config = dict(
    n_experts=128,
    router_score='softmax',
    lr=0.00118,
)
Below are experts of layer 4 (counted from 0) of a mixture-of-experts language model. Rows are named router (the router's row for the expert), up (a neuron's input weights, with its number) and show model dimensions 0-255. Each number is 128 + 24 x the weight over its row's rms, rounded and kept within 0 to 255. Numbers have three digits each.
Before each expert's rows: a language model's description of what the expert responds to. This comes from a sample of Wikipedia text that the model never trained on.

# expert 62
Phrasal verbs, time connectors. Particles, prepositions and conjunctions in event narratives, such as after, during, until, into, over, coming off, took part.
router:142101145087103103146144147127126123112166125113167164100151143152145118105131097132080117144129108137115123123078093174103119160120105178164132116158138126072107161122130137157143095137158162153126094119113107141138167089172176121132144147160146148116103111131089139128134120159116149126107097124168129146108128143107103140121131130117127101134120062124132135147122142142102149167086137082113102074113109069115116130161146165096118118093103139089151142128113108135142121157133105164144156141091122153079132121134146124161162164133149139110134130120117098154139123167169104145098152133124165134141149076146130158079108135116169098135126124127168086107115125136110158143116136099124112142078135148145137118127164133123060138157105114164153136090124149141130157120125105
up0:097112106111127147135156133128119156156161167160174126132090107132136143158143149144133133096135139136126084099145149150089144100106161146097122060140142128141139123136161091123088129129137103103190113105112165122173134164105107146110119153146112102151138148082111149156121123117141146112113168154133135137127113164160064101102102091149130166107136152084126140108139120094107152126156147097154144102134148140073159111129173149134133114144135149122112121135091087125100101136156183085091073144139158131179150127155134140125110133141108150150140126158180142118123113137099147138183126134143140124152121144142138127102116139123132108153109151064169099159128148087137114135161143145120085139118102138123130126107121103125102175117104087110143126135121108142089156142122131
up1:154143139145141137196125138143140074162143140117102131150130135161132160111136148092157154149127138077115129120145165095130093103128131111122085089128075120135116121108179140102138102113134127090104121108110115115122103162098151132115135158147116165118117155101148144144136162120138094170162096157108143094174117121105118133134059151141138108132156143114081138091100076103145150110157111120143140128141157152121080131140167144189136164098112118166096130123140142115158175144134103097159168155141143127130108141120136119170126064122122094122130111140162160112141140117137138128139130066143114096167108124129141096131085123124133089156099142146141149159122110130096137162145171141114124122111120163102118147087114160105118111147125109094104134140134108090139151143138117
up2:101114160114116128115109101097157132147119118148099137146118146106155122141117083116103151103140156103200117136157124123110117116105130078079118125131161113138134100125143096126113115100082123110160117125162171112147103126069133130127154159071097135093111107136094110085155153174140155193131137119164147112137128150144154157092101128139118108133174122104158125139207118156118155130116109135130077126126137123118135168126149126091170103134184145128099130104128145110100159129146141130121109072155127118140127140124140136136129136092125128132112082136151168108142112145132124122100133142154120142136105138167083110141111121121112094138130148158134169100162123122149158086156136112136086114180104158099158115157085127096156151100124145108108114115143132114107156152104127
up3:119125117141119106132135108157150153137104135133127115156129117163143121124122170128118084085113154118139169124137114108149136125128142133172150123126149109136117145120100106176161101113120146138197195119135124138142143115153142148118117114114089121191100129133128122116115135129121138126153128143098135131116137162117091109132147162111183163125106140181114153153133123161079045106157169135118127144135088129103109150104165121109110147163137198148139115157126121155110127118119118177145160148137142116120178137112146140124168124120107148111157158125070115136145121124120112134112102136150086101095139136121139136160109104144114090145136145159206096147118106160145104164122174120120042109109118127122134137132116133113141098109097144106131161104112138113144120094110125
up4:068140127122097157132104145159076102128136124154148150156136156089117132141134132156128117049111144114179094102128105103139146149102147109142140148147116102160130114129103137115129156114118125161143145132129145111183128112133118123113151093115132126133141077094129084157103199174170101138086109150092176124145149143124164153143122154104098145129161111102138126114126175172107147143137158133143109114173143110131119148122156101137106144123125130136127117113078151087111103136125161104113138128134126142152160125149147133127101110132136112142081122126164122109123114168137090094116123165138091115110149135159109099146120100114147094138165093124115141094156107151125147104123134138081083115141150152111094151115149173132143145184145105137120113157088140168105144109093106
up5:103142173161152126133087099118124106122131124122098125123073109115142094125115150121120101155094126134125120108171142121115140134138138128139126136126151087103134125146131094097137149133158131151118173137148153145141109097134117116100111110112153108114093118196130141103106150163152103111140168123121148139152123077099141120109161127087109114147150118137122092131113134131154127107108094133140144088143086135070132150093098114154164100141124163148104106136134136107122136128105201132140113105166125103105151150123112071151096097077135119116154132132168101156123116135107122137160099160146152110161124161138048105162123092141136119122112151142133146114170139079112136130073116118122113107097142095116110124123115158099203137134109141096156136094136153132114137073150104
up6:115101148163100102154150127133113103113179096145119131152153119095116142134080137159135104109129148089148132089083119120077103131157143123135085151121144143126115135092131140139109193081133120061095150133140124153161081148102102122127111164122131127109123095118121116107097079119118149146131092179144149149123153155142110137147137153092155173087130174121113124124119114135136127118142128122145122149100114134142114145107139124117109140142124150125123111109118110150134160134128099093118102126110152108149169067185063087132142137133137128131142074174150151131111146098099136131107133135151114163105092147083123142172198102105077157142103126132110114114113118130138150164153109094107124134143119096137152160110083140136125120129146128093089139135132134121149127131162110
up7:097118125114119151087120096097116117129108139145117129145131105121154082179142118152139084121183155131111153115149157140116098128134133113112186170169146090106137105090130150136124132102133094130141120129149159103179117138149115148147119166082112131125110108127113087135118120159147107138126129125152119132129140136130162110117117103161153102111101099166140172163136100093115115139164128137102152106168118152103135116141142131175104171124105118140163180141083108139092133132131128169103150124111105130136067138082090113126084128119119168154095138173133089111060123092129115147096145136113120136076123134110166083181104093135127128121138124162144150164125107100147115145127130118130140106130158142133093127144152114078147125087147144144121139077143141125131147149158147
up8:145128186135100097115152105184071120152137135123105153181128136166127118126152115159133109079123136109118126106113117103145146154113122099149162094123077118142111111126113093081154098119110080097133119182131112114100130144117113129133145154121139123103117154139087104152099166160149152120111138117136142165130168135143132120117139119131135114134123103148137155134121133143152127130158115111158115133122116131137163108106134149119147105124160143160189115152106152133093102147157102090124161137146130112160139104150114140131156135102105151125147194149124134129126174155127163147084139119176103151142171129159109091106107121146128197129078188126146107155106183147119097146129143088100096070126133099168128133139112141131161108116141157105163117132142127133117145149161119
up9:086145132141160138121152125119127079131159132133123154151089135149114137112147173161187145124098135144140101136124166133158112144137126127161175129145131182137157134165083119124154130151161120106117154120131130133164104110107133173133113115128142146131075144141131077141134096133128173139132148149134100137153134143141156133144115120126156133079159146119143118125129155120150099130128143144141094122108146122104138116168123118078167160125166091163103091184122142127085139137116149106153133146128177151114138148130111136153123128127124101133157147124089121100118165159116108130142133137098105140140157099125097100148176110122165135157117173152106076095162103183117148110122139085089107096167085172111103139135115106116123152106121094131132199123148145095159132086118120
up10:118128135142129149158112093100151165127130106133136149156116098105124114076122146129148155037130144163146161138129128156150140078117100154097175092131094106128107117125116160125120144150133089135123111115108156117127117137130168130122106134139197126103119156122131157134124107143143118146111076131146106135126128141146108133103153087127143113138094114107122114144120139141130123153145094106134170120136146145193143109149102132115096134123140115099117152149129165112144114113096172143102122100080138123131147156098138151070134160107126122123157177145116086133164120107128107111144178116149104090109110115148110138167152123133139101131145100085113136133143116152146097181151105154124090096143108119073077142078124092147176146105108114116104105144123114144103094127170096
up11:122077130119092064142120132122097095151149134108094136144134148098170135090127151134094095109128125087134117110125142118153119113089106113134194100138154161107110117143124124137100121109154175110115126133123141112129131131108176123136092127103127154091074141140157178158131121121096183104157126131102137146131130136141136125123124154158143157098080135148115187135094138118205090119143133132133124122143133121151139130127094121142134119148177112178139140123136159115128107141142129140158153131141146112141167156127158099099129110159147106144150127175138063139138131124140090148125095157140149153108128158104112144130115166140105129181122123123146110127087179111078139163126140129099106134171130109136127112155121136155127141138089110130117103151118107096157111124185078
up12:126164128156130132147126150147167189119081098154077089152099150133141113109134108137128147051106131155148107129103131116114158096087127154105196111129097110142089096117125143111130112108106062121125135150117123126163138132142153136102123110121123116136125105141138071127149166111115154118109177155140119151116102103122150120132101128118127126174151165121142118131140145131098153127154157141125142179123115135130134110129170107149121083166149147147099115106124068106091133157124116102143136096133091143104133133138133134101100076144140128118151127121128088081111144156116120097091091099139142143111163109069143156145172099140138100120104140122147153138116130110159092112127139114133196135127117129146127119126110154158104103132135105122126111143122148116167071077139141
up13:098142126102099166130131070167149101133142104123112135118144091107141127112119113106077121121140129093139123114135112091196143114162142135152166144160142132153134121126174117115139132107163101135132123142108113109128113124091141186143160130096158146089131143158116120134117119125089099147165122168095123131101104122136159149127084142086134166143145096079193123117141111132120072144123126147127131156108127167135108145111158123128164129138093145137164145115120126076092135114148159074072128150144166100117101105144162120147123109113130140132100155138106107133128114149079116134117114149166141102116169143115135126139086093103124151148096116118149122141139164127120110153074128116102154115110083155187159129131124127138157172151131148112141126144118128102162114161093154
up14:135106136133152146126120128121154127125167156166154156158123114089117145148150098113109126090145146128134110125097115128116162141153185127154165115147129145129119075101137157117098138161142176162100107130138144142140098161100151089109125176120128101150117119189135090085117143123185132075157127142071116098146178118116116138152076114117101138132081103172132142171128114135140130140120127142167183130146116117147123128117130108120168157117128160132126161113089124110108113101132113153116117175103119100127124151095138146125129118115108079140147153152122129148144122100153122118140131152127154146146109207104115111108144158126115133096118144052143133089144145106132116119140129170116119104116097140101113096156103141097119138135143106158093139118138105111146139117140066
up15:111082125117105091121131114115103133114141167126112113146114131153121102159123130131186100135161141096138160125150123141130111136161114106156112075088134179167147112138101169102115124108111094134098152107141143143132117189102118143152157077139154123133146153153087150142112126177107141163109134111129105143158108134148153162146144149113146109120115142141059136093160118171158128151110129144122099121133141157088116154117133100118090111102106081119096144121165131144130139151170167129123176124143116156148159091115127128096116102104159156153130172107101101147115100156157135132123118123102143098132162135153120158118119154128121191119113160111134162121140099086124124100154152074128131133048120100107123149101124138108159137144114135108125144136135103175117105112147116
up16:119141103127114096130108170093142123137141145130126116155136160130125161118153123085110099123143122115151075128128100099094129120119149135148138110124088129111118134151129121148167131134129116159111196144104153156088145149138139142074139164125097168114149133124096084143102122133106140103136089137086149141126115150105143098153190120134120160105131149107151108123134160065126161184155110109151114082162131103095126144110165124107128135117166154110110138114113134122127096166143159147097137144139135127069159089129132091119109102120124165119111152110128153162129138149137162119188127142120119116187165123122094142124145100118120143096121123120074166141121141128102103130143118111148148127124116111135173141093111076099153127103167184149113185119127094110115122115131095
up17:121100117124144125094114159115109165164094134151158092188144133082150123103146116108110148124153136138141149136129155104143168076133131149132129146142138077156125123114138122152112138102082147145151127100101129120122111143077133119168134100127144158100068135158140133125126100146132104168130132145111127099156123144171149124125129118146112125125091106125128092129107211120130142161120145117125107114140112103062098132110128124101153095168131117146112140134103088103068169133140096108092132141141130124162108167133133111107133131163145199161139124150105106149119098109111133156131127126137128139139123108129091142166121117165094159084128142153165142120131123132142133110127159069099137088114153108119108143163189142081139139110113159081150137138139086102108127122136120
up18:127149142142146138118166114123114156148139134121120141125125098115104183105137126147140097112130146103108101133103132098094135085123113123165116096103111133126150111130073156150077131139070110142158115162142118129171157121140123135095137089139103131158115146096092163113098122111107101116157119151115151112136105144137117152151134165177171125163113132160153131136075128125142185136104100106163166136094101119122135155087085101135122118123135143103144126127125153092097118130121102143129154129135123116109145093131132160137128117165109174135137133119172148113132116082122153094134084189099128141129132136133083130198145122127113130134134154139104110146149116123160112088114121118118131145140114137108124050148119131138148140141146133116086195114108077175112090099106093
up19:123081160105124127159076136091110151147098176132139131116162109133169095115164114116162119121106107106120109164130101128156155176129075127126119137151103093123133109143101133121139116144151098105098145137146126126146107125119099139132096113135170130156136087110144092124123177125147083137133151113102136146159135139149105140086114171123141140123164159109098100129106124177166096129145115157122115139133123147098131144084125118120144127114149159158104132138092122143147163095113141117151179145150145166203113150166148139162136120138116146132145123116103158129094161165145150114132095104119110135152151102147139118160148127150094133094117101149163220158123113123145110180164127132157147135120130166132177136106106113136186125145158138100137118109143124146128118143144101
up20:103118099142168151145090084092125126103105169122119143130146137118132151105141132127135079117152119136104106136108106158110076108175122142129128165097107139128112139139090114147095123136120126108162111110089130123097114120093103119106117145139069101146118133123093102098132141140120119117157100171095110133144094157124119168114134119129120113133174141140125140088116103144112119104103146108150109142137204123126155149065099120142128176138136094183104118112124176113130134117079170116131104126161061122095134164111117096157115106112139155124117135111148138136167148141145154115137136089119130144077116084115100086140123159152121145105109129135139146138110116113143080146165159119099118101126137139170092121100138133116166130101162096150140136136103118114201144151148124
up21:140146104101094126169126119139120131121109094138145154171116076174122157140111123121127147106094143138113163151137118159123155124161144119099117140119149141115114112177130124115141113148134100115141108129140142091124137143120121153146161099093135115140123169131182153113110144129146121148128104140154126141146146126133083120049133137128161142130131177152100122136144099120161077091141090098102145145148148155145094112105104125108106169158129093110160143116118121135165145147156137150116135138130148115124103172117124083122084140125107151125104104131127112133155118099084153107107152129144114078188134112121130095157172153135107160135138111090148096123123122168112124155136125149121143158146196161077074087162126149151121126112097170116109127118079138149126107157113070
up22:105080154113108148121097132133106070122141170148139156141138135156130127127132121110148131094124169159094122117120103151092096132104159133180087085119118114118170130151166134141126116150131079076129127177155164133088124140105095115116114113098091129162148126105158171130124164137139122136108132141150114104112130090114158146064143094140127151125109120183139097141114113098139067171133132166103151118126170122120140096111162111073110134127128115129154111102101136123115172093144085133138120106137145135135144106146123150091098144082146143121099121123156118139164138140124142121160086181131103136127142132125116123136169163091150139121107099104083121073091140101146142107116125142117126094134069151120137135125107113148126151146163166130128133149157101146123146141139124
up23:139155160136119116129090150102104160133150110132128126106091116117153078115127124132156077106113123132125090156145126113139141125146143157112095115112136130154099149113143113116107147134094153107131153116120148111090038115115148135108095104133119139112120170162131131118133135189187111120102141142114102118140157136107123138139159139130155191166145166185111162155133084127128139100124126150098112156125127094141113122121183156110103098132150128115132191085131122130117126141136138119127100156108147120119129132157090106112136158099045142135096134127110090114107149119151156119106147168115116156125137180129125137147101106144125104091114122134126106102125183125078133099130107092111148112153120156133132135130118115144198110132096179154129150141122121135092104154118126
up24:135125122135123121097157128057089146141095112140097128096121148153106110152096134148135110131106142157121155100142102124114074126155110143160121082140125133166099126138133085132138109151152148088139104175120138134124130162137114156154173146128124124118105156123117149140151106141099132109173162126118112146090101116128170121138112156144102116117083182139146125129102136111129138168104155122093082142140158129143131105120175111098141139107122150121120134150098114091130112155127143122123079135137100126128108141126100160098065139144114101151113111159105117125123133175131105170111112100078131084139157121110137079133115127166100144114151043099118151155103134132132178131116126098144105120160129101154122111119154102160098094144104155107097097137080096153122118111150098
up25:117123138141152111076150113108141131126175139145133145142119173115148187119135103098104107154121118149139121099133143159147093125093127136103131135108028137161122154108127101107157092164175120122127142182127114136154121146110099147120130119101161139102106140155080119116100161157164127105165133127141125128163142132126175110123163122122094108156109145128158128128143119157155135132110076140138134111143139119115123097140137097090105133098113167107123084122129098112117161073134122150084111159139168152172147186131123126121144111151136140130105123095125101109144111085135121104108172102134132125136095128130122130127144116173133109136125083127103138079084141141154114098154102148100132145085132092126114102107104135133097146142132131115093105146147139066131104102128176